From a checkpoint of a small mixture-of-experts model trained on Wikipedia: width 256.
Below are experts of layer 3 (counted from 0) of a mixture-of-experts language model. Rows are named router (the router's row for the expert), gate (a neuron's input weights, with its number), up (a neuron's input weights, with its number), down (a neuron's output weights, with its number) and show model dimensions 0-255. Each number is 50 + 15 x the weight over its row's rms, rounded and kept within 0 to 99.
Before each expert's rows: "comes before" lists some tokens at least twice as common just after its tokens as in all text. This comes from a sample of Wikipedia text that the model never trained on. Tokens count by the router's weight.

# expert 1
comes before: "\n", "-", "==", "ed", "The", "ing"
router:26 19 46 44 33 25 91 68 28 45 77 66 61 42 45 58 41 40 37 19 38 69 36 61 60 44 68 51 33 46 62 82 32 57 38 38 55 68 25 42 57 48 42 60 38 42 70 57 54 44 37 48 55 49 36 40 56 52 31 50 42 54 69 47 52 63 32 43 50 36 38 52 31 54 55 62 29 60 62 70 81 63 68 62 60 66 32 45 43 62 36 42 65 58 67 42 36 62 50 54 51 45 29 57 42 32 32 36 51 45 56 55 64 00 47 38 78 52 20 55 71 66 11 73 51 34 49 43 40 48 39 68 59 52 35 39 64 77 69 27 27 48 50 56 54 55 76 36 27 21 70 48 51 41 57 32 63 72 36 44 39 26 68 40 60 49 38 62 29 58 32 74 68 50 57 59 65 38 58 26 54 51 52 43 56 57 65 41 47 30 59 63 25 60 57 66 33 55 29 44 36 43 21 61 61 43 49 40 70 56 51 53 52 54 50 24 45 31 31 59 49 40 66 34 68 46 24 38 53 80 66 55 58 52 41 31 81 63 30 60 66 35 42 27 62 58 61 37 43 78 71 52 48 13 54 47
gate13:41 62 27 39 67 53 39 63 49 84 58 49 63 24 40 56 56 71 06 55 65 80 24 31 44 41 42 59 56 54 38 19 32 51 67 42 34 53 51 39 31 39 62 55 53 43 48 37 15 46 54 43 60 59 44 55 31 22 58 58 49 42 54 38 60 36 64 79 73 35 44 43 55 50 64 75 54 53 57 51 59 47 61 65 49 49 80 27 47 73 52 53 44 70 50 62 44 44 16 44 28 77 47 65 26 66 56 53 37 30 49 63 26 49 51 40 54 32 46 79 40 36 74 49 57 63 16 21 49 41 40 44 50 43 26 65 59 50 42 46 73 62 68 31 39 55 57 69 36 58 70 49 28 40 48 50 52 60 17 62 39 41 43 39 49 34 71 70 63 56 66 24 61 37 52 53 55 60 61 53 57 53 42 43 41 83 54 14 71 58 50 55 78 59 55 59 54 34 49 58 37 50 68 82 60 58 37 78 59 38 47 49 65 35 35 47 22 36 84 53 75 32 55 51 48 33 70 28 50 37 64 27 46 64 30 48 55 34 20 41 41 31 60 36 43 41 57 39 64 66 31 88 48 55 41 35
up13:80 65 25 22 31 53 43 57 63 33 36 59 43 63 52 23 44 55 50 45 37 34 75 60 59 52 80 35 58 57 84 64 67 84 51 52 35 35 52 47 48 50 18 35 60 58 54 48 69 62 36 30 47 42 70 48 52 53 89 60 63 60 43 43 22 93 57 35 30 65 82 32 36 49 49 52 64 58 61 42 29 66 33 27 54 35 58 53 78 51 30 34 42 31 53 47 64 42 65 54 40 40 49 27 62 47 52 34 60 56 51 58 55 51 51 49 49 62 41 36 31 60 67 69 65 62 73 65 40 48 53 47 54 31 54 40 57 50 45 62 47 56 59 54 62 45 33 29 68 38 31 35 77 54 36 63 57 48 57 33 50 48 65 80 51 57 68 62 44 37 57 55 77 72 68 27 43 56 31 61 63 62 49 80 46 32 43 65 50 74 61 41 50 45 47 41 57 71 63 51 83 57 42 31 34 53 66 34 32 61 30 47 45 62 51 58 78 56 25 65 35 36 57 51 65 62 25 37 47 66 29 43 39 23 54 59 41 78 58 75 78 80 14 67 41 53 43 30 47 22 78 46 47 36 69 48
down13:58 59 61 35 69 40 41 39 61 43 36 57 48 66 11 60 44 58 28 63 52 73 42 15 34 56 91 46 69 38 33 45 33 63 54 48 20 21 48 48 18 43 32 36 55 40 49 45 70 60 31 77 88 44 25 51 27 24 30 41 29 69 44 49 46 38 43 46 69 48 55 48 50 64 56 30 55 33 27 75 61 40 50 51 78 68 61 70 44 62 64 60 45 23 44 42 38 51 39 25 58 77 35 38 12 67 68 36 54 30 71 39 46 38 70 38 50 74 60 56 52 72 56 57 29 59 33 56 47 59 51 53 55 53 73 74 62 52 56 69 45 55 40 50 38 49 24 38 35 48 45 47 49 52 56 56 43 41 54 24 50 47 60 58 57 23 28 48 37 68 51 60 71 47 68 56 47 57 74 63 36 43 77 30 61 20 77 60 58 44 36 41 52 65 55 86 79 46 29 75 57 49 32 44 60 50 57 46 35 36 51 40 29 52 41 57 53 49 36 36 38 48 23 64 32 68 30 56 44 44 59 34 57 47 26 52 43 72 59 63 49 68 25 69 52 53 28 44 62 45 40 47 77 49 56 24
gate14:42 53 48 47 66 62 57 38 37 62 37 42 42 27 52 52 49 40 22 62 64 48 70 65 93 63 57 37 46 45 40 81 43 50 77 56 75 62 45 12 57 42 34 48 38 61 71 21 43 44 62 28 47 60 39 35 64 50 56 47 56 56 32 40 52 65 66 78 49 46 38 45 83 43 36 51 63 49 54 31 66 28 34 53 52 28 72 82 35 58 40 42 57 49 66 59 53 43 57 39 42 78 56 43 49 53 27 54 52 37 54 47 65 68 52 45 67 53 61 66 68 59 51 38 80 25 64 46 55 39 55 65 57 73 37 33 48 38 24 43 63 66 34 49 46 84 28 50 10 06 52 33 45 70 40 35 36 20 47 32 68 44 62 17 31 40 66 56 26 49 42 54 54 66 64 48 32 70 56 33 71 37 55 37 46 79 53 58 50 52 21 78 44 41 59 48 50 32 69 27 46 49 30 29 66 36 51 58 60 64 47 29 45 40 64 47 54 34 50 45 43 59 70 53 49 63 33 39 61 58 61 50 13 63 51 64 59 67 50 73 83 67 27 34 43 56 57 51 20 67 47 65 59 46 38 41
up14:44 51 50 63 36 78 82 33 71 57 29 51 54 38 43 65 29 69 35 52 64 46 67 16 31 57 40 66 49 77 38 16 49 31 51 69 01 28 70 69 51 50 52 17 56 56 49 54 67 46 61 36 64 61 57 65 40 43 27 45 52 14 84 34 73 56 82 30 62 44 55 43 09 50 63 51 88 32 49 51 27 59 48 46 66 46 61 28 80 35 39 44 54 31 66 56 48 56 26 50 35 65 55 50 44 66 55 46 53 45 46 45 69 57 64 51 37 43 31 64 55 50 63 38 25 76 30 59 54 56 45 45 49 62 44 43 63 50 65 74 54 51 61 60 44 28 76 34 53 75 52 45 55 44 63 30 36 58 55 45 55 34 33 60 30 71 41 39 83 37 56 48 42 55 44 49 72 51 73 49 45 53 39 41 41 33 37 70 72 36 60 46 72 32 72 68 54 66 66 50 54 37 41 50 41 44 59 71 70 45 53 35 51 39 68 32 28 35 45 70 35 47 38 47 57 72 32 66 46 53 38 58 58 62 78 59 58 31 22 45 26 43 46 45 70 38 52 31 60 25 46 30 64 48 67 62
down14:40 54 62 43 43 57 59 51 27 50 56 71 67 44 37 45 50 68 85 80 37 69 31 39 56 64 33 58 43 56 52 49 51 63 46 33 60 27 45 62 45 32 32 40 49 53 64 57 75 54 32 32 73 33 43 41 50 48 44 45 37 31 66 44 45 65 51 77 61 34 65 45 51 69 56 40 45 46 67 26 74 43 58 11 45 59 32 61 51 56 71 82 64 23 60 55 74 69 42 59 77 39 72 35 55 53 29 16 47 49 51 37 40 41 72 79 44 68 44 54 65 43 58 51 43 54 46 62 61 53 67 45 36 39 44 38 46 40 44 37 66 25 30 73 41 70 33 64 56 65 61 55 35 50 87 46 34 31 75 52 27 46 38 57 48 55 32 53 72 66 33 42 45 35 64 51 70 62 57 45 43 32 66 61 41 74 58 75 28 65 40 61 42 49 76 66 82 50 36 64 36 60 50 67 76 70 47 35 68 62 77 48 48 54 47 49 30 70 82 40 67 45 21 80 43 77 53 31 44 33 37 49 49 56 46 84 70 45 21 48 13 38 43 60 48 46 70 46 49 49 59 69 56 36 32 28

# expert 3
comes before: " ", ":", " \"", " A", " B", " S"
router:35 55 63 52 51 46 74 51 42 55 41 66 55 61 55 48 57 45 56 51 72 71 53 67 44 60 54 67 69 53 64 61 66 52 62 51 09 52 75 45 70 40 56 59 33 50 74 61 47 43 53 37 49 58 59 73 50 40 46 72 36 27 29 50 62 41 57 73 57 58 50 57 20 32 59 54 47 10 68 63 49 72 18 63 44 48 59 63 52 58 32 51 53 56 47 69 67 57 35 76 83 37 35 43 54 45 45 34 65 22 42 41 62 53 73 51 56 44 54 42 51 53 35 52 47 75 73 51 60 72 87 21 59 76 57 53 75 58 56 64 69 68 56 54 65 40 51 59 46 46 53 58 49 64 43 63 32 75 59 29 32 85 32 67 37 51 64 34 47 53 65 66 82 42 69 29 50 56 38 56 54 41 70 63 48 43 12 33 51 78 59 25 64 57 50 48 51 34 75 27 46 71 55 67 38 34 20 55 39 52 08 53 37 59 50 69 58 56 64 49 71 10 39 56 43 41 56 55 53 64 18 28 47 62 47 40 34 71 42 47 55 23 40 37 54 31 28 48 31 22 32 55 72 47 61 39
gate8:56 48 46 25 36 54 74 70 50 19 39 36 58 51 58 22 51 42 74 68 25 54 69 37 65 56 52 73 61 74 42 44 44 45 76 36 31 48 37 59 57 53 42 42 45 56 48 34 42 47 84 64 44 74 38 54 77 26 50 37 39 34 41 54 35 64 70 46 73 63 63 81 71 65 47 06 73 50 67 21 48 44 76 33 49 54 63 55 45 61 60 81 47 35 52 76 40 75 25 50 53 55 36 91 70 49 33 31 63 68 60 26 44 55 52 39 59 48 54 35 67 26 53 47 42 47 56 54 42 47 33 43 40 39 66 58 70 49 40 60 35 59 43 50 58 50 35 33 16 28 44 62 52 65 44 52 49 51 52 40 27 38 01 32 29 35 54 61 44 38 68 32 83 41 72 43 48 41 60 59 44 35 34 50 28 57 54 74 33 74 45 51 57 32 66 68 41 39 54 45 48 56 54 52 58 42 67 70 35 38 36 28 60 56 38 69 72 68 45 38 80 57 31 44 40 47 47 30 58 67 69 32 53 53 38 47 63 41 61 36 40 58 18 39 40 55 48 66 51 39 47 17 53 73 60 45
up8:50 60 60 79 38 71 32 66 53 38 50 83 44 37 53 31 72 35 43 48 36 43 77 60 67 36 49 55 62 53 51 17 47 53 44 39 60 48 58 60 47 65 48 58 30 50 41 66 58 67 21 66 72 14 38 72 47 47 69 14 46 73 41 61 49 34 29 43 32 53 53 65 36 24 19 84 35 65 63 53 40 60 38 44 73 33 19 43 59 49 29 61 56 50 62 48 71 57 42 68 42 51 45 47 44 33 43 44 29 19 61 32 45 74 47 33 43 51 61 23 54 55 64 82 67 64 34 61 21 33 33 51 32 44 59 44 62 47 57 51 71 69 79 65 31 51 47 77 42 65 33 51 34 59 49 39 44 47 47 61 47 48 62 47 57 36 76 67 42 85 69 57 54 41 32 30 65 53 33 65 31 53 69 74 66 60 53 56 64 47 47 56 56 40 35 33 38 66 28 69 76 44 49 45 36 20 39 24 16 50 41 16 49 45 59 22 39 36 56 44 55 77 29 25 62 51 56 55 52 46 57 54 15 39 60 62 58 69 64 53 47 64 47 55 53 43 31 60 62 32 46 55 49 46 71 48
down8:40 73 38 65 38 27 48 51 72 48 63 20 42 43 63 45 71 38 51 57 35 28 53 60 34 46 84 54 53 68 37 48 53 47 50 55 52 68 51 58 52 48 70 67 63 55 30 53 66 65 76 78 43 76 65 75 30 39 63 45 69 55 18 16 49 54 37 54 47 18 53 59 35 53 54 52 53 68 65 44 26 24 60 55 30 40 53 12 17 66 51 42 41 63 54 38 73 65 41 47 34 45 25 38 69 48 35 57 57 37 42 69 46 61 42 70 39 28 35 52 78 47 36 31 60 90 60 68 51 46 51 80 51 27 38 43 56 54 69 19 21 40 60 42 55 38 36 53 47 50 63 35 58 61 43 57 81 40 47 49 55 35 55 61 26 47 66 42 68 36 43 82 37 52 42 20 38 45 45 48 59 37 61 40 63 66 44 34 66 39 43 38 46 51 49 31 24 72 61 36 31 77 28 54 39 74 43 57 64 41 46 47 44 45 47 63 55 60 70 51 52 57 33 52 71 83 73 39 61 46 51 29 13 62 46 38 70 30 37 46 45 33 30 62 21 65 45 50 24 63 38 66 52 46 49 39
gate9:38 41 25 58 47 50 38 45 59 56 33 78 64 05 35 55 48 67 67 62 24 58 48 49 44 29 65 44 44 49 54 51 27 41 61 43 37 64 88 29 64 44 50 62 43 58 46 71 52 70 16 83 53 38 40 40 45 68 48 51 60 32 64 50 54 49 53 34 48 48 55 47 70 55 61 36 31 81 32 39 83 75 46 53 44 37 50 64 55 49 64 53 64 66 30 73 55 49 60 87 59 68 45 45 61 63 61 46 62 46 54 66 81 48 71 64 39 18 44 45 44 29 53 49 29 46 37 63 56 53 33 44 48 43 54 56 39 57 25 65 55 67 66 59 71 42 53 42 57 43 49 64 48 48 45 31 46 50 54 58 30 61 41 70 37 50 37 59 56 33 76 70 56 27 75 62 67 59 30 40 44 37 88 13 51 47 41 38 75 57 65 47 18 60 40 69 54 34 58 71 40 59 47 30 52 54 73 07 48 75 67 73 34 39 71 34 48 33 60 32 50 41 51 85 33 70 48 49 59 50 30 57 37 55 13 51 74 61 30 45 38 60 69 21 63 68 60 64 44 41 56 48 56 59 51 31
up9:69 20 22 73 57 51 45 57 46 46 55 58 56 43 67 24 48 56 38 55 58 59 72 38 78 59 33 39 60 43 42 66 51 73 52 49 57 56 50 47 54 75 50 77 39 53 61 60 65 72 28 35 62 43 43 33 23 41 60 41 52 54 41 45 44 87 52 56 46 48 33 35 20 40 43 27 49 67 20 60 56 63 68 55 18 65 60 36 67 43 15 61 43 73 65 58 55 44 69 55 49 61 55 79 59 60 30 41 39 60 35 40 39 47 66 36 51 34 29 60 41 51 27 34 38 63 49 60 69 48 58 33 60 56 59 26 56 65 18 62 66 35 69 54 59 64 48 63 47 56 53 46 85 69 68 36 56 44 29 39 34 33 46 63 06 17 76 06 33 44 54 44 54 31 62 35 61 57 51 60 28 40 53 49 39 37 53 63 60 45 67 56 57 33 62 34 44 14 51 20 56 46 42 47 26 48 36 76 47 31 36 28 29 61 51 50 29 45 49 36 61 63 53 81 22 63 61 62 50 51 33 62 56 26 65 55 65 58 86 35 56 54 55 26 46 47 39 51 30 34 38 50 39 67 34 53
down9:47 63 41 81 47 62 43 72 49 60 47 58 60 67 49 22 52 56 51 59 55 17 62 23 26 58 44 43 28 61 56 37 49 64 58 66 47 23 44 68 35 58 34 63 26 34 16 30 41 58 61 76 33 30 41 67 46 34 34 38 57 55 51 49 56 78 72 25 37 68 53 77 33 33 25 41 57 30 26 66 51 45 67 41 49 49 48 41 50 60 34 71 21 42 73 46 48 40 70 24 24 42 84 59 63 18 57 45 47 55 26 27 35 21 38 58 47 37 68 52 57 38 45 63 74 49 60 32 41 63 34 48 53 57 56 67 53 39 68 28 09 58 37 33 54 74 70 38 43 67 42 58 53 59 28 67 54 67 56 53 37 41 40 38 45 53 56 29 43 57 63 40 43 66 48 57 39 56 52 51 48 54 46 28 44 72 46 39 53 48 46 38 61 21 62 56 47 46 43 35 59 76 38 58 48 33 39 55 43 49 29 18 48 30 51 71 32 86 75 57 49 45 33 71 80 68 80 40 38 34 11 39 32 59 65 53 37 70 56 61 54 48 49 36 50 56 57 40 45 40 54 37 76 52 41 29

# expert 5
comes before: "0", "9", " |", "8", "|", "1"
router:56 48 39 21 41 79 50 30 79 79 35 31 39 46 43 34 47 43 76 73 55 43 47 46 56 41 68 39 56 38 64 41 42 53 46 42 55 31 58 66 46 41 56 73 48 47 12 14 53 66 85 64 51 38 54 43 65 59 57 42 67 46 64 48 51 62 59 29 68 51 37 50 56 48 25 45 45 29 53 35 42 67 46 35 51 59 60 37 42 30 79 39 46 77 59 62 54 36 59 41 66 30 92 44 51 86 49 57 25 55 40 57 28 41 49 42 25 52 64 73 07 39 55 45 42 28 30 67 41 43 35 59 72 25 57 57 65 38 54 37 33 65 43 52 54 40 42 33 63 80 31 68 27 40 51 41 59 33 40 54 53 44 35 34 71 45 37 39 70 16 49 24 34 55 50 64 58 62 64 47 60 65 42 56 43 47 67 58 53 48 45 42 71 62 37 53 34 41 15 88 42 52 58 42 38 49 66 62 46 43 66 58 59 38 50 71 53 32 41 66 31 66 58 60 42 61 48 45 55 33 65 73 42 58 43 88 43 39 64 39 37 77 38 08 48 63 51 44 62 48 51 38 27 71 36 69
gate13:58 60 28 32 30 46 35 62 51 53 51 37 40 36 57 59 38 37 56 52 48 36 53 54 73 48 58 50 59 20 48 40 59 56 54 20 16 54 45 43 57 84 36 81 54 49 57 19 42 51 50 47 55 73 41 49 50 53 71 68 44 58 35 54 68 41 68 42 00 68 22 53 63 38 47 76 35 43 50 28 80 51 56 55 43 50 72 57 46 40 26 45 62 51 64 66 52 19 32 62 35 42 65 45 48 73 38 30 56 48 47 42 43 39 51 53 61 62 45 20 51 61 72 26 60 26 47 32 61 62 35 34 50 49 50 73 45 32 56 47 71 79 61 64 22 76 46 73 71 45 70 42 56 54 68 54 63 47 45 73 16 55 39 54 33 37 12 31 51 31 58 39 40 38 47 34 31 39 29 63 50 39 35 39 10 45 66 63 55 40 42 56 56 33 55 52 48 50 52 24 41 39 29 54 57 53 61 57 60 55 26 59 41 28 61 36 55 42 57 31 36 75 63 45 32 36 22 71 61 48 58 77 32 71 68 51 67 67 30 37 38 64 39 64 32 70 39 89 56 38 49 44 34 65 45 44
up13:64 48 61 36 43 38 39 57 58 76 69 49 71 71 59 36 51 34 62 51 58 46 68 00 68 58 61 55 59 25 62 40 32 55 28 49 40 52 47 65 53 67 32 64 69 69 64 33 80 63 49 83 57 56 46 57 26 27 26 57 29 45 43 56 73 69 70 45 34 57 35 57 58 43 43 42 47 54 53 50 71 36 53 42 56 49 62 57 52 52 43 49 45 61 71 60 37 19 38 41 35 56 35 38 56 60 27 45 56 71 62 58 65 41 52 48 38 40 69 56 32 25 31 21 34 37 60 50 40 78 30 23 61 66 25 24 30 37 35 60 59 50 48 49 55 59 52 87 55 52 53 38 59 59 75 36 70 89 65 71 46 47 61 51 42 40 32 31 28 52 59 28 44 49 66 38 79 50 22 60 57 56 42 51 34 51 48 27 99 61 48 53 49 34 21 62 27 61 30 53 29 37 21 43 78 51 58 56 64 29 42 36 26 47 37 60 63 50 30 51 43 42 51 27 59 53 35 62 49 41 70 63 45 55 35 27 54 57 53 27 53 74 38 67 57 68 40 35 42 41 36 59 60 59 69 35
down13:61 49 56 52 55 55 67 52 36 28 41 46 39 34 56 54 50 74 49 62 36 55 56 29 54 35 56 55 55 44 65 19 63 41 60 47 95 34 35 28 34 71 23 25 37 32 39 66 43 44 47 44 56 59 47 19 61 64 27 59 63 69 55 74 35 65 63 43 45 36 28 19 98 72 49 59 39 39 58 82 45 64 66 68 37 26 46 50 57 65 57 43 58 90 71 53 44 53 50 64 38 49 69 37 43 66 54 70 59 53 51 60 53 20 56 63 48 63 38 34 44 38 41 37 34 34 39 55 38 65 25 44 37 45 37 41 42 37 34 41 54 72 86 17 69 67 50 46 81 51 57 38 48 54 38 51 51 58 63 34 37 40 33 46 59 69 60 65 50 49 57 67 42 64 49 64 26 62 26 52 33 54 45 18 56 59 55 71 68 29 43 42 19 82 56 44 66 58 53 46 21 52 58 70 60 59 63 97 59 42 66 76 32 34 56 45 34 51 54 45 76 39 53 44 48 33 73 59 33 40 44 38 50 63 56 54 52 40 59 49 41 67 57 47 39 44 33 40 71 71 25 74 71 54 50 44
gate14:44 60 30 76 47 63 50 60 59 55 34 50 38 28 58 45 55 60 43 24 68 43 55 60 22 44 59 78 72 63 32 44 70 54 51 43 55 22 56 17 70 57 42 46 49 43 43 30 59 32 54 44 69 56 57 40 67 63 49 51 52 36 82 86 52 52 51 36 61 66 60 47 52 42 58 32 52 48 61 45 29 43 20 42 41 44 53 64 60 73 51 31 57 55 50 57 55 58 46 62 72 47 59 39 79 36 36 41 31 49 81 41 23 33 19 61 48 61 66 35 44 61 54 48 56 76 45 26 78 83 68 58 48 44 40 37 82 40 64 32 58 39 28 40 60 48 44 66 57 33 72 69 50 40 62 07 38 46 39 27 51 37 54 28 53 51 30 54 52 54 46 96 48 39 55 29 66 49 34 69 48 37 35 29 54 41 56 27 63 28 67 65 58 41 36 62 60 35 19 54 35 36 56 48 42 51 48 38 32 75 45 28 64 89 58 60 58 53 38 40 38 84 52 57 72 41 32 69 35 68 59 41 70 41 52 70 57 69 60 33 51 36 23 59 50 36 49 65 85 43 48 42 68 45 33 31
up14:34 39 52 49 63 30 20 37 68 24 47 47 60 31 50 47 34 12 51 51 33 68 45 38 89 73 71 26 68 68 79 55 56 54 64 74 51 61 69 29 46 30 49 20 51 44 36 51 41 48 37 45 83 40 69 54 67 54 67 53 52 38 28 49 19 41 30 54 50 36 50 51 46 52 36 49 21 56 21 51 54 48 71 56 53 38 50 74 44 29 59 42 71 23 41 54 49 66 31 53 43 66 51 52 60 47 35 41 63 62 62 59 51 27 62 73 42 72 25 29 49 39 48 30 44 34 58 46 46 55 32 32 67 37 50 48 06 56 55 65 69 57 62 55 51 60 32 40 85 58 36 53 39 64 57 71 60 53 65 41 38 71 58 61 22 74 54 57 75 57 37 52 53 65 62 52 64 47 59 48 37 59 47 77 30 50 65 63 46 77 47 48 59 58 43 51 37 54 37 27 71 65 63 40 09 44 58 33 60 55 34 48 21 61 44 58 55 75 43 61 73 15 18 60 69 89 46 67 52 31 42 75 41 40 39 41 41 44 63 62 59 44 40 48 30 49 57 45 40 51 61 66 48 36 57 44
down14:37 15 19 19 55 76 52 64 24 49 38 42 47 43 79 39 60 72 52 16 37 77 46 65 10 34 32 47 59 55 73 52 44 49 46 44 78 54 45 46 70 35 63 38 31 26 71 21 83 58 45 29 55 71 42 50 49 35 71 45 38 48 81 55 48 39 28 63 05 39 43 53 47 37 45 62 40 56 53 60 52 74 38 64 63 59 43 53 35 66 77 51 38 39 51 45 64 79 35 28 34 72 59 50 60 71 40 70 39 63 25 31 42 50 50 09 67 52 56 30 42 43 46 73 56 45 63 79 55 37 57 55 49 65 28 72 49 38 56 65 39 53 39 66 52 60 35 46 50 63 49 59 11 22 59 60 47 46 54 51 72 56 51 38 40 50 64 35 32 53 74 51 25 53 38 41 75 64 56 45 71 45 51 61 53 48 57 67 54 28 48 54 51 39 73 57 62 44 37 49 50 53 49 61 35 58 50 32 51 42 27 32 58 54 43 63 62 65 78 34 23 38 53 54 45 32 24 70 75 44 61 57 58 60 63 63 55 61 44 43 39 42 68 68 38 40 38 56 31 31 63 72 29 44 45 37

# expert 0
comes before: " of", " the", " in", " to", " a", " for"
router:78 61 42 34 99 75 32 14 84 55 15 41 69 65 53 54 51 41 48 64 37 31 73 27 45 62 37 44 48 52 67 26 53 46 28 41 36 45 49 67 32 49 71 40 62 55 23 43 42 42 43 46 76 61 36 36 43 42 60 56 40 71 54 52 31 34 52 40 52 47 54 88 74 63 47 43 49 82 47 34 36 55 55 45 59 42 66 45 40 48 66 54 39 29 84 32 57 41 42 46 45 68 57 47 50 45 50 53 26 62 52 62 49 74 23 39 48 61 42 64 50 20 67 51 54 66 52 59 40 36 58 34 36 33 57 51 37 44 44 43 49 68 42 29 33 50 48 66 62 53 41 59 59 35 34 71 67 49 59 47 54 49 81 40 70 74 33 41 67 22 63 39 41 51 34 44 50 51 37 62 47 71 14 53 40 46 63 66 53 61 50 62 83 38 41 38 71 66 62 83 66 28 43 39 61 68 61 59 65 47 72 44 59 43 39 40 39 72 53 28 62 80 28 52 31 60 51 40 59 39 58 35 35 34 56 53 42 38 43 47 35 57 64 76 42 35 49 76 79 60 36 51 50 95 50 78
gate13:56 41 72 11 29 45 79 77 42 26 40 30 33 40 23 59 50 21 44 67 24 48 41 53 70 64 66 28 61 55 25 42 49 39 54 57 67 41 35 31 41 48 41 57 41 55 54 14 55 52 67 22 34 59 61 36 46 55 58 39 74 73 50 65 41 12 33 39 42 59 40 21 30 36 48 36 45 54 31 40 50 38 42 51 66 63 63 47 59 65 77 33 40 43 58 40 36 58 57 03 48 32 52 25 65 34 55 52 54 76 44 49 61 53 70 61 77 39 54 47 42 54 64 41 39 38 42 44 60 89 32 49 63 18 62 37 36 43 57 63 56 30 51 38 37 22 38 85 15 56 53 36 47 57 43 49 76 48 43 27 63 43 54 23 35 68 49 57 43 52 39 39 57 60 25 24 55 60 41 75 58 51 28 48 27 46 58 61 39 63 49 37 49 49 58 48 50 48 42 89 65 54 58 60 51 56 28 63 50 54 31 69 29 45 68 57 51 46 55 37 64 78 52 41 46 37 70 41 47 49 69 71 31 23 58 43 42 62 38 43 96 58 53 49 38 45 57 46 46 52 51 54 57 53 62 61
up13:28 54 51 25 47 32 41 66 48 48 25 39 35 48 39 69 60 50 32 54 38 72 71 62 53 65 60 47 82 37 30 51 47 26 70 44 40 57 58 40 61 60 52 49 39 70 44 67 44 56 72 46 37 61 58 55 51 53 61 48 67 48 63 46 44 49 56 30 39 72 54 06 36 39 49 45 70 32 54 48 45 32 39 53 38 29 54 58 55 56 54 37 42 65 42 69 54 43 39 32 31 43 49 26 46 29 58 63 44 69 44 56 47 21 39 58 76 61 40 74 45 66 42 54 28 42 50 55 45 46 24 56 66 43 23 63 23 72 74 50 50 52 64 72 21 69 16 55 55 60 39 44 42 35 30 32 15 33 45 41 46 31 60 36 45 92 72 21 14 62 48 78 35 51 55 80 74 32 46 54 46 59 41 46 40 38 31 68 23 49 44 53 47 54 48 65 56 47 36 73 49 48 45 54 44 61 42 71 50 49 50 48 55 33 58 67 59 48 42 41 67 34 67 59 44 73 74 58 25 44 52 48 70 21 79 28 29 36 52 35 51 15 58 67 49 56 32 78 83 32 36 88 52 45 41 38
down13:61 44 64 40 66 83 22 70 38 20 61 37 34 54 45 37 42 26 68 22 39 24 67 52 67 68 28 46 40 71 32 42 47 75 25 32 35 51 68 35 97 65 66 52 45 78 62 55 43 49 52 54 55 52 44 39 51 25 47 25 70 36 59 79 36 75 41 69 57 50 72 43 83 36 62 33 54 63 46 21 63 61 65 50 50 27 50 56 51 46 47 56 44 28 75 69 64 26 71 55 46 24 43 38 29 77 60 38 52 60 33 45 49 67 80 86 59 48 36 35 39 54 37 56 62 48 57 51 50 63 72 45 34 53 43 44 61 52 56 55 42 68 55 40 57 48 61 59 46 58 35 37 41 72 80 49 65 74 55 50 51 52 67 36 43 38 46 56 46 38 33 51 42 57 59 76 76 43 47 74 26 80 42 33 57 29 58 32 51 53 41 69 52 27 34 44 44 50 55 48 71 26 44 25 46 56 77 63 80 71 45 71 38 53 53 57 75 43 49 51 57 62 53 51 56 69 58 59 46 48 22 51 52 40 72 27 70 51 59 37 70 62 41 37 47 27 48 66 38 53 50 48 61 84 52 38
gate14:61 34 49 33 50 56 57 58 67 75 74 50 56 42 51 47 29 36 37 73 47 68 37 64 65 56 49 42 60 45 42 50 52 38 57 44 21 44 40 46 54 48 46 81 24 45 57 41 60 47 63 50 57 48 47 49 56 60 42 30 64 60 39 68 47 37 38 48 67 82 47 51 67 56 43 62 44 63 46 49 27 52 43 64 44 82 35 70 69 37 31 80 42 34 54 42 60 40 78 32 35 69 72 64 44 45 60 42 75 47 62 62 53 69 40 38 47 46 42 44 37 69 22 38 74 49 47 25 57 51 55 28 38 48 32 59 52 47 54 39 14 42 79 69 51 36 57 47 59 65 50 47 86 48 51 51 35 83 30 20 60 75 50 43 46 41 74 87 59 64 74 63 52 53 57 53 42 44 76 49 38 62 77 47 29 58 43 65 39 58 63 26 60 44 58 58 51 59 64 44 63 42 67 79 45 65 68 92 64 59 18 48 56 39 52 27 24 38 44 51 56 57 47 51 52 24 49 49 81 50 78 51 30 59 72 53 53 57 30 20 64 78 65 34 34 77 27 65 59 77 22 78 51 66 37 46
up14:53 36 57 57 45 48 65 56 58 71 58 51 39 46 44 46 21 41 40 40 55 49 18 31 29 47 32 50 31 77 63 56 30 64 40 40 50 46 58 33 46 35 57 61 59 28 43 52 48 52 60 40 61 45 49 80 78 30 44 43 45 59 67 69 56 34 88 26 36 41 45 58 45 42 29 49 44 40 59 47 47 36 24 54 34 57 69 35 24 40 39 36 40 56 63 36 50 43 30 26 74 36 57 76 63 50 66 43 29 25 33 27 56 80 28 42 57 51 59 76 48 64 46 76 70 43 63 54 29 37 58 21 49 60 51 72 59 50 73 39 59 72 39 39 60 56 08 41 53 45 46 47 51 44 66 30 31 51 39 52 28 62 42 67 18 47 71 60 30 40 42 15 56 46 36 42 32 20 69 40 49 73 43 30 60 56 71 44 20 47 52 78 48 78 49 41 58 44 43 29 59 76 60 42 49 43 51 38 40 52 57 42 62 47 49 35 49 27 54 23 72 50 74 43 14 58 54 61 40 65 30 63 46 49 64 39 38 36 40 40 48 49 35 40 65 94 46 65 35 48 71 51 39 33 73 81
down14:41 57 37 70 78 65 56 75 46 56 55 35 42 59 28 25 30 34 57 31 35 51 48 41 48 39 32 37 34 49 39 50 27 58 37 00 49 71 43 59 62 64 48 37 49 87 49 52 61 48 49 46 57 48 46 12 65 44 41 54 46 52 52 48 37 52 51 45 88 34 33 62 44 54 35 45 43 50 64 60 43 60 65 50 47 71 50 69 22 72 52 76 33 51 48 81 54 52 41 50 61 48 48 82 32 39 29 54 95 78 37 33 47 16 80 41 64 30 45 41 64 39 24 54 61 60 34 28 45 64 41 70 40 59 80 53 60 64 50 36 51 56 57 43 00 46 32 56 56 72 34 34 68 63 49 51 74 29 57 40 54 48 70 34 60 55 52 48 32 49 60 38 66 55 60 64 42 71 48 49 62 61 64 60 62 26 57 53 19 72 62 67 33 35 37 47 67 64 46 37 41 52 61 40 70 84 59 55 25 05 43 53 34 50 62 57 49 55 35 64 47 34 47 46 54 50 64 56 57 61 52 38 60 41 49 28 55 63 59 45 40 67 54 41 34 27 45 20 41 54 36 68 39 44 53 71